Below are experts of layer 7 (counted from 0) of a mixture-of-experts language model. Rows are named router (the router's row for the expert), gate (a neuron's input weights, with its number), up (a neuron's input weights, with its number), down (a neuron's output weights, with its number) and show model dimensions 0-127. Each number is 128 + 32 x the weight over its row's rms, rounded and kept within 0 to 255.
After each expert's rows: a language model's description of what the expert responds to. This comes from a sample of Wikipedia text that the model never trained on.

# expert 12
router [136  98 165  75  58  83 153 139 147 142 131 118 114 116  57 159 127 141 178 139  77 130  76 145 156  82 165 136  96 109 104 188 208 119 136 202  85 120 144  90 116 125 125 134 109  87 153  60  74 154 155 106 142 125  54 130 137 156 118 115 136 134 103 123 205 100 148 134 128 145 142 138 130 120 119  54 165  74 178 104 117 131  99 132  64  75 165 133  91 107 104 138 128  96 111 140 133 129 123 107  88  89 125 166 128 119 135  99 141 119 166 149 129 153 138 132 147 180 103 119 107 186  78 140 169 100 128 117]
gate2 [ 85  94 147 126 158  95 168 110 145 169 160  97 142 180 114 113 123 133  99 152 118 165 134 178 154 114 130  88 138  98 160 168 138 118 123 124 101 116 128  68 120 128 138 150 146  66 136 104 156 123 145 125 147 154 149 197 180 143  59 118 104 120  88 152 101 121 183  99  68 120 178 130 125 112 107  64 169 129 132 136 146  92 118 167  76 156 146 119 179 118 117 109  91 161 137 150 116  90 117 150 122 194 151 101 178 115 138 141 101 101 194 105 129  92 168 155 131 136 101 122 123 176 129 134 104 130 130 170]
up2 [105  64 150  81 149 143 121 175 130 183 107 178 120  97  75 159 140 117 104  87 169 193 153 115 115 150 169 125 148 150 117 128 172 131 143  89 150  65 118  92  94 111 162  97 137 129 144 167  78 109 151 170 123 139 128  97 185 147  95 102 142 117 101 111  32 119 179  94 149  93 175 129 134 141 105 120 148 201 121  84 124  95  96 219 192 128 167  88 160 107 127 176 121 141 164 139 156 107 144 129 149 202 132  69 129 161 118  81 121  71 166 134 133 152 175 165 127 152 146 157 149 116  90 100 111  95  79 124]
down2 [147 124 130  95  91 161  84 138  62 101  73 165 124 106 109 171 136 128 152 129 122 172 115 110 141  94 164 134 176 167  80 151 123 144 113 100  92 138 200  90 185 129 156 127 194 125 143  82  96 170 187 140 126  93 149 162 128  71 157 144 113 179  81 140 129 195 128 133 148 114 197 117  51 119 141 115  93 179 153  96 130 182 128 149 192  73 126 152 147 141 101 101 121  60 101 195 113 184 165 159 124 121 105  67 100 135 135 196 129 152 120  99 132  97 166 107 134  63 111 133  95 144 100  73  98 108  82 128]
gate3 [151  53 100 129 137 155  58 140  76 172 120 105 178  58 126 156  82 114 174 144 110 183 156 107 158 144 191 130 254 185  85 139 104 102 151 154 163 149 168 150 106 167 170 153 113  95 142 139 135 165 189 142 137 117  58 134 111 111 149  92 100 112 115 110 136  66 114 128 112 122 132  52 129 138 131 139 115 127  77 101 130 142  93 142 140 161 161 136  87  93 165 155 131  95 110 154 143 136  84 136 120 126 113 126 125 145 109 104 109  58 130 154 164 116  81 108  96 147 108 116 127 114  79  83  82 124 143 204]
up3 [159 107 166 101  93 132 122 156 119 152 124  91 116 110 182 133 163 153 171  95 180 106 109 139 136 160  50 127 113 153 144 104 127 120  92 114  93  71 125  96 181  83 107 148 116 166 159 148 147  96 128 127  88 153 172 137 164 151 135 135 158 124 122 104 152 123 144  89 129 142 165 161 138 100 132  94 116 109  98 141  93 167 129  93 157 153 179 166 143 117  79 110 124 134 126 118 167  89 150 107 119 137 125 115 118  89 135 138 114 183  99 114 102  93 126 126 155 143 157 115 134 151  78  93 115 102 163 104]
down3 [112  84  63 125  84 149 142 167 160 111  79 119 159  80 187 116 124  52 136 188 153 135 173 115  61 162  47 129 133 119 150 119 122 121 119 101 139 137 138 104 116 130 152  82  79 107  97 110 180  76 145 126 115  84 158 160 197 174 100 139 177 109 152 115  99 121 139 127  61 125 159  99  75  72 144 178 101 155 169 159 156 120 145 198 104 116 111 128 114 118 100 182 109 142 129 127 155 138 103 155 201 131 138 128 129 170 133 121 122 109 185 113 122  88 136 131 171  39 146 112 145 145 159 150  91 124 140 147]
What it handles: Table cell separators

# expert 7
router [109 154 102  83  86 160 172  86 113 144  44  76 116  96 139 141 130 105 130 122 102  80  79 139 129 129 180 126 137 127 112 136 191  94 179 154 143 114  89 100  95 102  97 154 123 126  74  60 116 163 138 125 168  92  40 152 168 120 108 143 183 127 113 164 157 182 139 169 136  69 154 148  91  88 123  93 190  90 141 110 143 124 153 144 108 150 180 160 122 168 119 146 155 111  84 140 169 159  77  91  79  90  84  84 140 156 139 150 104 162 143 133 135 110 154 121  91 157  69 122 101 154 123 101 179 143 159 157]
gate0 [132 114  95 127 105 154  66 133 189 100 187 161 132 144  77 155 120 141 119 110 121 136 127 134 115 103  91 102  69  80 125 166 133 127  87 138 168 141 102  97 178 126 113 121 104 112 125 113 169 100 161 106 114 169 117 163  96  95 148 107 149 130  75 144 144  54  96 150  81 151 170 189 133  61 115 100 132  90 116 159 174 152 132 139 122  83 125 145  87 117 109  78 157 123 116 145 132 185 131 141 133  79 123 130  97 122  95 121 142 142 126 133 116 115  48 228 144 140  96 118 105 130 151 129 173 150 168 197]
up0 [192  85 142 122 125 129 122 142 173 123 126 144  85 180 141 161 184 126 119 179  87 148 119 135  88  54 151 107 161 165 169  95 102 152 137 126  76  88  90 148 103 119 127 131 129  93  70  98 129 143 145 142 140 173 130 152  70 170 179 153  64 170 118 140 100 129  49  90 137  78 136  44 110 111  66 186 142 151  97 125 148 103 143 170 196 190 103  46 122  92  67 147 140 156  87 105 160 166  99  93 118  99  62 139 134 133 101  96 156 154 120 168 149  75 127  70 109  81 127 107 120  89 176  55 101 152 101 143]
down0 [133 106 119 132 114 146 152 110 156 104 135 133 122 111  95  64 132 142 136 152 139 128 161 178 158 133 137 127 114 129 150 147 139 117  95 145 167 140 145 123 146  57  69 135 130 122  94 134 143 133 101 133 151 121 160 137 166 160 187 105 125 104 124 162 212  91 106 187 163 144 118 165 106  73  70 131 154 116 116 127 142 106 161 110  97 193 105 159 142 156 107  94 191 129 113 138 150 153 141 130 138  99 167 112 123 106 117 114  95 145 108 121 123 145 136 114 101 122  84  94 159 139 143 133 119 197 149  95]
gate1 [190 102 140 119 146 147  92 136 169 149  61 124 132 137 128 105  83 165  72 127 137 113 132 130  39 115 132  78 177 117 135 129 185  68  95  86 179 131 129 139 146 128 154  81 142  53 218 144 111 105 139 132 101 116 127 117 161 132 114 120 171 120  73 156  99 128 113 122 126 134 106 181 154 132  69 103 111  91 116  85 165 107 125 141 117 120 181 136 132 181 136 105 127 128  99 135 118 164 173 132  94 114 114  99 106 153 115 127 148 115 132 167  83 144 164  87 134 128  84 110 104  43 136 120 144 117  62  84]
up1 [110 127 124 108  85 140 141 105  85  81 140 100  75  93 108 118  90 132 124 123 104 144 111 115 149 117  99 135 100 136 114 123  53  99 125  73 106 181 117  75 166  73 151 131 106 136  42 180 151  96 156 159 131  81 152 187 133 163 113 165 106 119  39  87 154 191  81  70 120 178 120 142 141 174  97 119 144 165 128 113 159  93 123  93 173 185 118 102 103  81 171 110 131 106  84  95 125 135 121 140 180  87 117 132 143 122 152 140 163  91 168 182 134 108 125 100 177 167 144 143 145 144 124 113  92 115 171 191]
down1 [101 122 162 163 131  92 182 134 182 117 142 177 139 143 120 176 106  78 123 106 175  91 136  60 125 136 157 125 129 134 152 127  88 135 112  93 124  89 118 125 172 104  99 126 122 153 117 137 145 110 137 105 122  65  94 153 134 186 196 169 145 140 114 106 146 106 118  97 178 149 106 121 108 112  69 189 163 123  72 118 101  92 154 150 190 157 109  99 144 154 119  99 116 161 163  86  88 121 152 113 155 134  58  80 138  61  98 146  90 127  95 212 156 172  52 136  94 167 154  79  78 142 123 125  87 142 135 140]
What it handles: Mid-word fragments

# expert 5
router [101 100 145 105  77 112 120 109 156 163 119 121 216 157  67 123 168 114 169 109  99 167 121 163 164  87 157  80 103 138  98 193 156  84 187 145 134 101  76  37 149  78 154 169 136 109 154 119 103 107 156 145 120 154 142 165 115 143  60 163 117  89  98 157 115 125 141  93 106 139 138 142  55 141 131 126 166 108 114  91  49 148  83 143 127  60 166 113 128 138 118 122 117  57 157 138 179 147 175 104  63 139 146 148 135 116 142 120  87 137 152 186 141 146 102 133  88 112 116 125  88 191  54 119 146 149 149 111]
gate2 [ 87 124 136 148  97 127 121 147 139 133 134  97 213 136 134  95  89 141 145 116 136 226  64 110 117 141 101 152 141 152 117 167 115 115 201 115 159  94 135 167 136 119 127 124 127 160 117 147 139 102  92 134 118 118 118  93  98 138 107  69 166 164 102 144 130 139 132 129  91 121 124  98 113 168 157  74 108  48 104 147 151 166 128 139 145 122  93 169  89 123 171 103 223 127 140 111 134 154 170 173  66 148 165 177 188  80  95  70 153  96 148  86 110 146 172 163 156 130 189 143 135 174 119 114 109 107 134  97]
up2 [167 120 103  89 161 107 123 187 153 140 161 178 122 142 123 146 141 164 131 148 190 181 114 137  60 160 143 123 100 102 134 166  70 140 113 117 134 135 128  80 127 129 116 176 142 174 168 107 105 104 167 125 117 116 166 107 115  82 137 103  87 118  82 174 152 156 124 131 135 161 132 136 126  96  97 175 194 111 155 140 117  79 133  59 102 167 148  81 147 136 161 165 121 110 140  97 195 140 189 135 185  73 127 104 137 127 153 164  91 148  80 204 133 126 155 145 120 169 115 118 188 166  81 118 137 116 115  78]
down2 [116 112 133  87 132 102 138 135 232  99 102  80 116 126 138 116  90 136 164 135 129 153 142 140 144 125 154 167  76  68 167  85 117  88 144 131 159 140 113  76  91 116 152  97 105 203 137 139 130 134  95 140 165 134  77 182 118 143 189 116 199 140 134 145  99 106 132 124 176  91 151 139  99 125 124  44 169 140 134 124 128 103 142 152 151 112 134 157 123 106 157 113  65 193 121 134 161 145 124 127 142 129 126 116 132 127 116 144 198 156 146 146  95  90 111 115 161 121 111 127  88 140 126  84 127 144 160 114]
gate3 [123 134  99 110 103  85  82  94 167 133 157 163 116 115  90 141 109 101 130 101 164 124 160 127  94  66 123 114 133 112  87  94 113  45 100 133 138 117  64 138 102  90 138 160  89 109 123 166 179 163 162 127 106 145 108 190 125 147 134 158 110 139 136 103  72 111 105 100 140  86 121 217 152  89 181 136  90  79 131 108  80 152 102  87 123 113 118 135  62  94 111 156 115 149 109  73 122 174 113 157 144 110 130 160 159 169 187 101 189 139 110 119  79 160 104 129 137  59  74  97 127 123 113 111  92 121 172 162]
up3 [127 133 151 104 109 160 145  99 135 150 162 168 146 150 101 111 114 180 164  96 123  91 144 135 106 126 150 114 166 157 131 140 118  63 140 171 197 129  54 133 102 145 111 148  94 130 131  44 141 155 169 109 154 166 124 150 117  94  68  79 130 108 121 159  68 123 152 127 145 151 117  96 136 111 103  80 124  66  87  82 222 146 156 153 129 110 125  66 101 133 170 168 102 176 161  97 161 172 125 144 193 106  64 138 114 136 111 172 164 148 146 126 101 128 137 155  83 105 126 113 106 125 130 162  97 180 154 121]
down3 [115 174  98 157 129 121 163 130 141 105 158 128 157 153  99 131 136 167 138 141 150  97 145 136  94  95 231 161 104 139 184 124  94 121 143 167 136 157 157 103 180 134  70 131 186 153 164 143 154 108  98 127 151 145 135 175 119 116 145 110  94 110 153 170  96 106 170 140 148 118 112 133 143  91  82 105 112 104 150 105 129  98 172  68 113  67 208 103  84 159 132  92 153 106  84  88 106 105 109 145 132 166 128 175 170 123 120 161 128  65  95 117 131 139   7 114 158 131 118  58 142 140  90 111 141 117 160  91]
What it handles: Word-initial fragments

# expert 4
router [127 123 173  86  96  91 121 154  91 175 134 117 159 173 105 118 100 115 152 151 118  91 117 164 142 203 144 118 136 183  85 173 132 132 154 120  89  97  79 101 106 126 108  88 151  53 161  71  87 156 101 143  90 216  92 104 146 214 113 122 101 109 113 139 172 126 162  90 119 135 133 132  87  96 135  98 167 112 132  66  54 103 138 143 114 113 154  98  98 104 148 157 116 102 130  99 154 150  85  45 111 147 132 114 128  78 173  40 140 116 150 142 161 130 161  75 139 180  90 109  96 131 169 133 137  80 143 156]
gate2 [109 151 156 147  89 107  72 122 116 165 134 159 168  94 108 127  95 165  99 101 167 113 133 159  84 161 110 145 101 136  94 127 112 158 128 197 108 145  82 109 121 132 149 162  78 108  77 161 113 193 122 179 204  99  95 145 166 110  93 108 151 114 119 116 157 180 105 175 162 118 136  91 160 102 106 103 129 152 197  95  70  87 141 119 126 158  89 117 182 174 135 119  96 119 130  63 164 160 158 162 101 132 171 189 106 100 128 164 101 110  94 161 144 149 111 199 148 120 145 128 123  90  86 151 175 119 108 112]
up2 [161 147 184 165  87 126 129 191 160 121 193 167 102 140 154  95 123 147 135 181 126 149 124  95 210 179 118  95 111  96 115 107  64 122 173 111 123 106 161 141 117 126 112 131 186 180  72  56 140 104  89 163 104 168 114  95 107 213 152 142 142  85 141  76 137 160 151 173 115 127 102 135 170  78 129 130 105 138 113 150  55 132 120 120 104 135 172 153 137 144 184  74 141 182 131 109 109 117 154  94 145 126 132  92 140  91 170 127 123 140 116 149 130 128 158  84 126 121 128  94 214 142 182 138 125 103 152 100]
down2 [122  87 130 126 151 114 104  95 143 156  88  50 119  84 121 145 136  94 110 190  93 138  99 146 125  74 139 134 163 133 120  96 101 110 132  70 177  74 106 164 137 160 101 135 179 121 130 134 128 116 114 153 153 144 128 127 137 177 126 166 165  77 144 128  92 180 201 167  57 172  94 147 148  61 124 149  90 159 152 168 149 141  90 160  99 130 177 127 124 106 202  95 175 111 156 167 106 102  74  85 118 121 141 127 144  63 124  66 164 195 125 119  94 146 132  52 149 114 171 143 167  90 117 119 114  87 154 115]
gate3 [121  73 149 122 123 142 171 156 161 202 139 131 125 134  43  95 144 116 120 176 127 125 162 121 134 151 169 138 136 133 123 168  81 125 119 108  71 133 152  96 105 138  77  68 150 156 139  96 128 118 138  88 181 116 109 147 117 162 106 164 117 115 115 152 144 101 108 129  75 131 112  95  61 176 152 130 138 131 179 110 162 114 127 143 112 148 113  81 119 164 168 173 112 126 143 199 158 125  89 211 115 139 158 135 138 132  64 190  60 101 119 107 144  98 190 143 133  67 148  81 125  88 137  86 102 167 144 164]
up3 [161 171  98 113  88 104 119  81 172 108 127 179 100 157 147 147 114  82 152 113 117 157 156 134 114 130  68 146 109 145 131 135  82 133  97 127 118 102 105  87 130 142 129 135 119 110 139 131 159 142 104 153 141  83 126 137 142 145 120 102 131 143 141  87 101 112 128 112 191 121 115 114 164 122 113 123 108 110 130 164 118 141 151 108 125 156  86 145  92  92 113  43 115 116  60 127 152 203 172 113 209 107 124 152 105 116 160  85 162 155 147 149  72 143  91 139 137 143 100 103 143 134 105 130 204 114 216 139]
down3 [131 115 131 107 136 100 117 197 130 147 112 107  86 134 112  92 191  72 160 122 133 156 142  92 229 112 111 113  70 163  75 161 118  89 135  94 116  73  90 101 124 104 138 149  95 101 137 147 113  69 122  78 160 121 138 188 142 164 130 185 124 111 109 177 149 143 179 108  93 117 167  54  96 163 103 141 150 140 100 129 117 110 172 112  85 127 110 109 170 113 139 152 119  87 109 121  60 218 149 142 129  54 103 143 125 131 143 114 126  95  96 105 142 106 115 109  88  67 143 122 184 114 113  80 146 108  98 129]
What it handles: Dashes and prefixes

# expert 1
router [158  85 162  94 117 109 124 121 144 171 127 134 208 108 104 141 135 136 134 116  88 113  85 145 138 107  93 138 164 123 109 140 174  77 159 188 140  95  79 104 117 116  93 107 109 115 130 134 125 141 178 127 159 133  81 121 129 245 136 115 144 101 118 134 154 106 121 192 102 100 153  95  95 112 124  93 126 101 159  88 102 114 100 122  75  99 183 133  89 103 144 122  97 101 127 172 133 161 156 130 105  91 138 138 135  95 140  68 103  76 144 140 163 129 162  75  90 195 140 170 103 153  76 105 161 114 168 130]
gate2 [102 103 101 170 138 177  77  73 100 120  82  69 117 111  84 148  66 105 132  99 121 135 147 146  86 155 107 125 128 111  87 150 180  89 137 128 178 116 144 133 130 118 117 125 139 134 163 120  63 121 214 165 115 118 133  71  72 152 175 161 113  94 148  80 121 127 132 189 105  99  46 176 174 165 120 110 121 160 147 152 122 147 175 172 170 131 117 178 131  90 145 105 136 118 182 124 119 147 121 127 124 125 121 120 209  79 141  86 131 149 148 128 106 122 149 105 164 112  90 118 157  74 122 133 190 157  98 167]
up2 [144 122 179 100 174 131 125 116 167  98 104 115 141  97 129 106  74 103 173 103 157 116 160 131 115 160 172 115 159 145 100 146 162  42 165 105 108  74 114 167 199 200 121 122 165 152 119 151 114  56  51 145  92 136 186  80 131  84  71 133 124  85 175 120 177 191 107 155 117  94  80  85 152 138  92 103  63 140 130 161 170 187 117 137  83 148 168 131 105  77 100 108 139 108 142 127 154  77 148 104 160 143 128 110 167 112  84 124 146 138  81 122 131 116 178 137 136 128 124 144 133 105 139 171 116 147 176 134]
down2 [108 152 114 138  34 114 120 135 133 132  98  92 173 140 141 212 146 114 110 187 143 119 169 139 161 123 131 131  76 131  83 133 195 112 110 110 169 158 158 164 104 104 112 126 158 114 170  96 168 144 145 140 148 111 109  84 142 152 154 135 132 173 149 121  61 145 119  97  83 129 109 149  85 118 133 139 122 133  39 111  71 122 137 169 182 156 124 121 123 145 115 153 127 171 176  81 117 166 146 119 155  89 187  91 170 180 179  97 122 139 142  90 122 122 121 154 137 113 133 155 111 139 136 135 128 111  87 150]
gate3 [101 130 168 145 123  88  99 103 137 101 105 145  59 112 118 130  70 124  88 146 128 120 119 121 121 179  55 178 111  95  88 115  91 125 169 144 117 131 144 134 171 203 104 164 117 149 156 110 103 105  79  70  85 132 134 133  95 170 120 171 126 144 144  41  65 163 109 100 127 173  44 149 141 142 152 180 103  88  74 136 176 173 171 100  92 122 106  97 165 164 124  93 144  70 124 131 119 128  94 104 106  93 120 152 118 162 164  89  82 146  80 107  93  74 145 126 108 137 149 220 100 119 143 101 130 121 104 206]
up3 [136 151 164 143 173 118 125 121 119 151 143 153 143  86 165 100  66 112 115 115 202  92  66 106 111 211  86 111  73 155 136 163 154 160 157 149 105  87 171  70 117 158 156 190 101  91  94 137 111 100  97 127 144 154 147 204 152 133 143  72 183  94 109  36 130 129 146 169 100  94 123  98 203 127 174 142  96 167 126  64 157 121 142 156  76 128  80 123 153 161  92  61 173  91  52 159 114 109 105 134 100 140 146 155 100 131 147  82 164 107 139 133 142 114  91 112 128 112 126 127  90 113 155  84 150 133 134 116]
down3 [138 104 125  88 139 147 150 130 103  87 165  96 113  67 123 208 184 108 109  97 128 135  97  94 186  62 100  96 116  72 134 108 125 124 122 119 173 181 147 152 135 152  56 144 139 117 130 122 131  76 187 140 162 151  86 139 108 150 177 113 110 100 133 106 123 138 196  69 121 141  86 149  96 109  31 134 125 147 206 108  74 157  92  81 106 109 165 155 122 115 136 154 166 110 145 186 150 145 155 194 109  94 119  76  53 121 135 157 110  82 143 105 136 124 144 101 174  91 145 102 182  96  97 134 131  79 141 212]
What it handles: Digits in dates

# expert 2
router [155 171 142 111  74 127 129 111 125 156 134 146 205 119 157 137 119  93 151 123 121 104  78 172 143  75 125  99 149 117 101 141 191 111 163 202 121 106 108 107 117 123 107  90 134  68 116 120 138  96 140 157  95 168 117  80  94 190  92 122 147 117  88 103 163 118 156 122 136 116 113 121  86 105 128 130 146  75 165  76 122 116  70 115 114 104 155 101 137 104 166 130  86 118 146 164 156 159 141 112 127 131 140 106 136 141 163  87 110 122 126 138 173 152 145 178 117 201 131 125  90 165 130  58  87  85 157 115]
gate2 [160 155 132  75 114 117 142 104 143 190 158 118 126 104 130 113 165 140 131 117 148 141 114 122 100 175 138 138 160 143 155  57 105 127  49  95  98 101 114  94 146 156 140 107 199 117 119  93  80  49 149  56 166 181 105  74 120  91  49 164 110  88  95 168 114 138 127 133 119  87 120 135  86 131  71 135 112 132 118 131 100 110 214 123  96 129 114 154 120  87 122 127 195 140  84 128 179 144 187 120 131 124  92  85 114 136 116 112 115 109 108 149 110 159 145 139  79  73 164 115 104 135  99 142  83 124 131 105]
up2 [112 160  44 142 133  65 151 138  91 146 148 144  78 127  72  90  73 205 165 123 137 163  88 107 145 158  99 122 109 102  90 105 137 128 160  73 101 179 122 140 110  98 123 115 103 138 161 108 130  16 115 152 161 135 166  90 106 158 167 120 115 120  99  97  93 105 119  91 122 120 171 141  80 114 118  98 190 107  68 142  70 128 115 108  65 147 111 154 114 158 119 102 113 177 148 131 142 147 150 151 152 121 154  93 180 147 108 176 138 153 132 177 182  91 160 133  77 134 141 184 139 112 132 178 131  85  92 114]
down2 [159 160 163 144 121 144 133 185 154 116 119 126  97 110 133 125 143 124 174 122 144 161 141 169 131  36 149 151 140  97 155 147 154  90 109 175 135 206 131 150  98 119 170  75 126  94  97 144 164 120 134 126  89 125 108 141 114 204 130 113 155 115 156 114 161 123 177 152 156 124 138  75 133 108  87 106 111 140 145 112 182 167 160 117 149 124  81 115  88 131 165  90  98 120 166 106 165 158 162 114 115 141  74 153 127 118 209 154  52 156  99  96  39 161 130 105  99 112 146 127 127 150 117 137 145 132 101  77]
gate3 [ 81  96 107 153 135 147 183 121 113 115  89 109 105 146 130  82 165 151  89  92 147  95 115  91 103 130  90  92 168  57 176 108  77 132  57 140 109 130 112 122  72  78  60 174 133 115  90  97 184  80 141  96 180  82 139 112 125 129 101 124 159 138 132 129 165  78 153  83 151 135 148 152 143  70 123  76 152 138 165 136  88 178 132 174 166 148 143 127 103 109  98 183 148 158 135  90 114 156 111 159 119 162 174 147 179 129  98 178 100 140 132 163 153 149 156 175  70 132  75 108 137 134  95 188 107 173 142 193]
up3 [149  94  99  93 129 136 112 136  64 183 194 115 122 188  84  91 146  73 145 158 135  76 130 188 139  89 145  89 106  94 118  84 117 169 119 130 128 133 143 173 139 126 112 135  94 131 130 157 102 158  46 110  72 141 117 132 132  99 108  17 116 113 133 108 128 124 126  85 173 171 126 121  85 124 132 184 101 126  89 116 109  85 107 124 112  86 135 135  78 126 106 117 190 127 106 122  98 142 138 154 125  90 130 179 104 111  66 117 145  65 106 103 140 149 136  87 142 143 101 135 101  83 133 138 139 111  46 143]
down3 [104 116 140 108 172 128 101 159 155 129 116  99  54 109 116 154  71 175 167 141 147  96 187  98 225 175  83  55 138 150 139 217 158 182  93  98 135 147  93 123  87 184 133 164 137  87 107 152 141  68 135 150 111  59 145  92 112 122 160 172 161 163 127 127 143 108 144 122 122 123 109 122 158 112 222 140 159 107  85  84  85  70 124  74 136 130 119 186 157  88 130 147 112 102 111 146 129 149 154 148  87 141 160 119 143 150 148  91 125 101 102 137  89  92 141 119 110 141  95  46 118 162 137 162  93 162 166 135]
What it handles: Leading number digits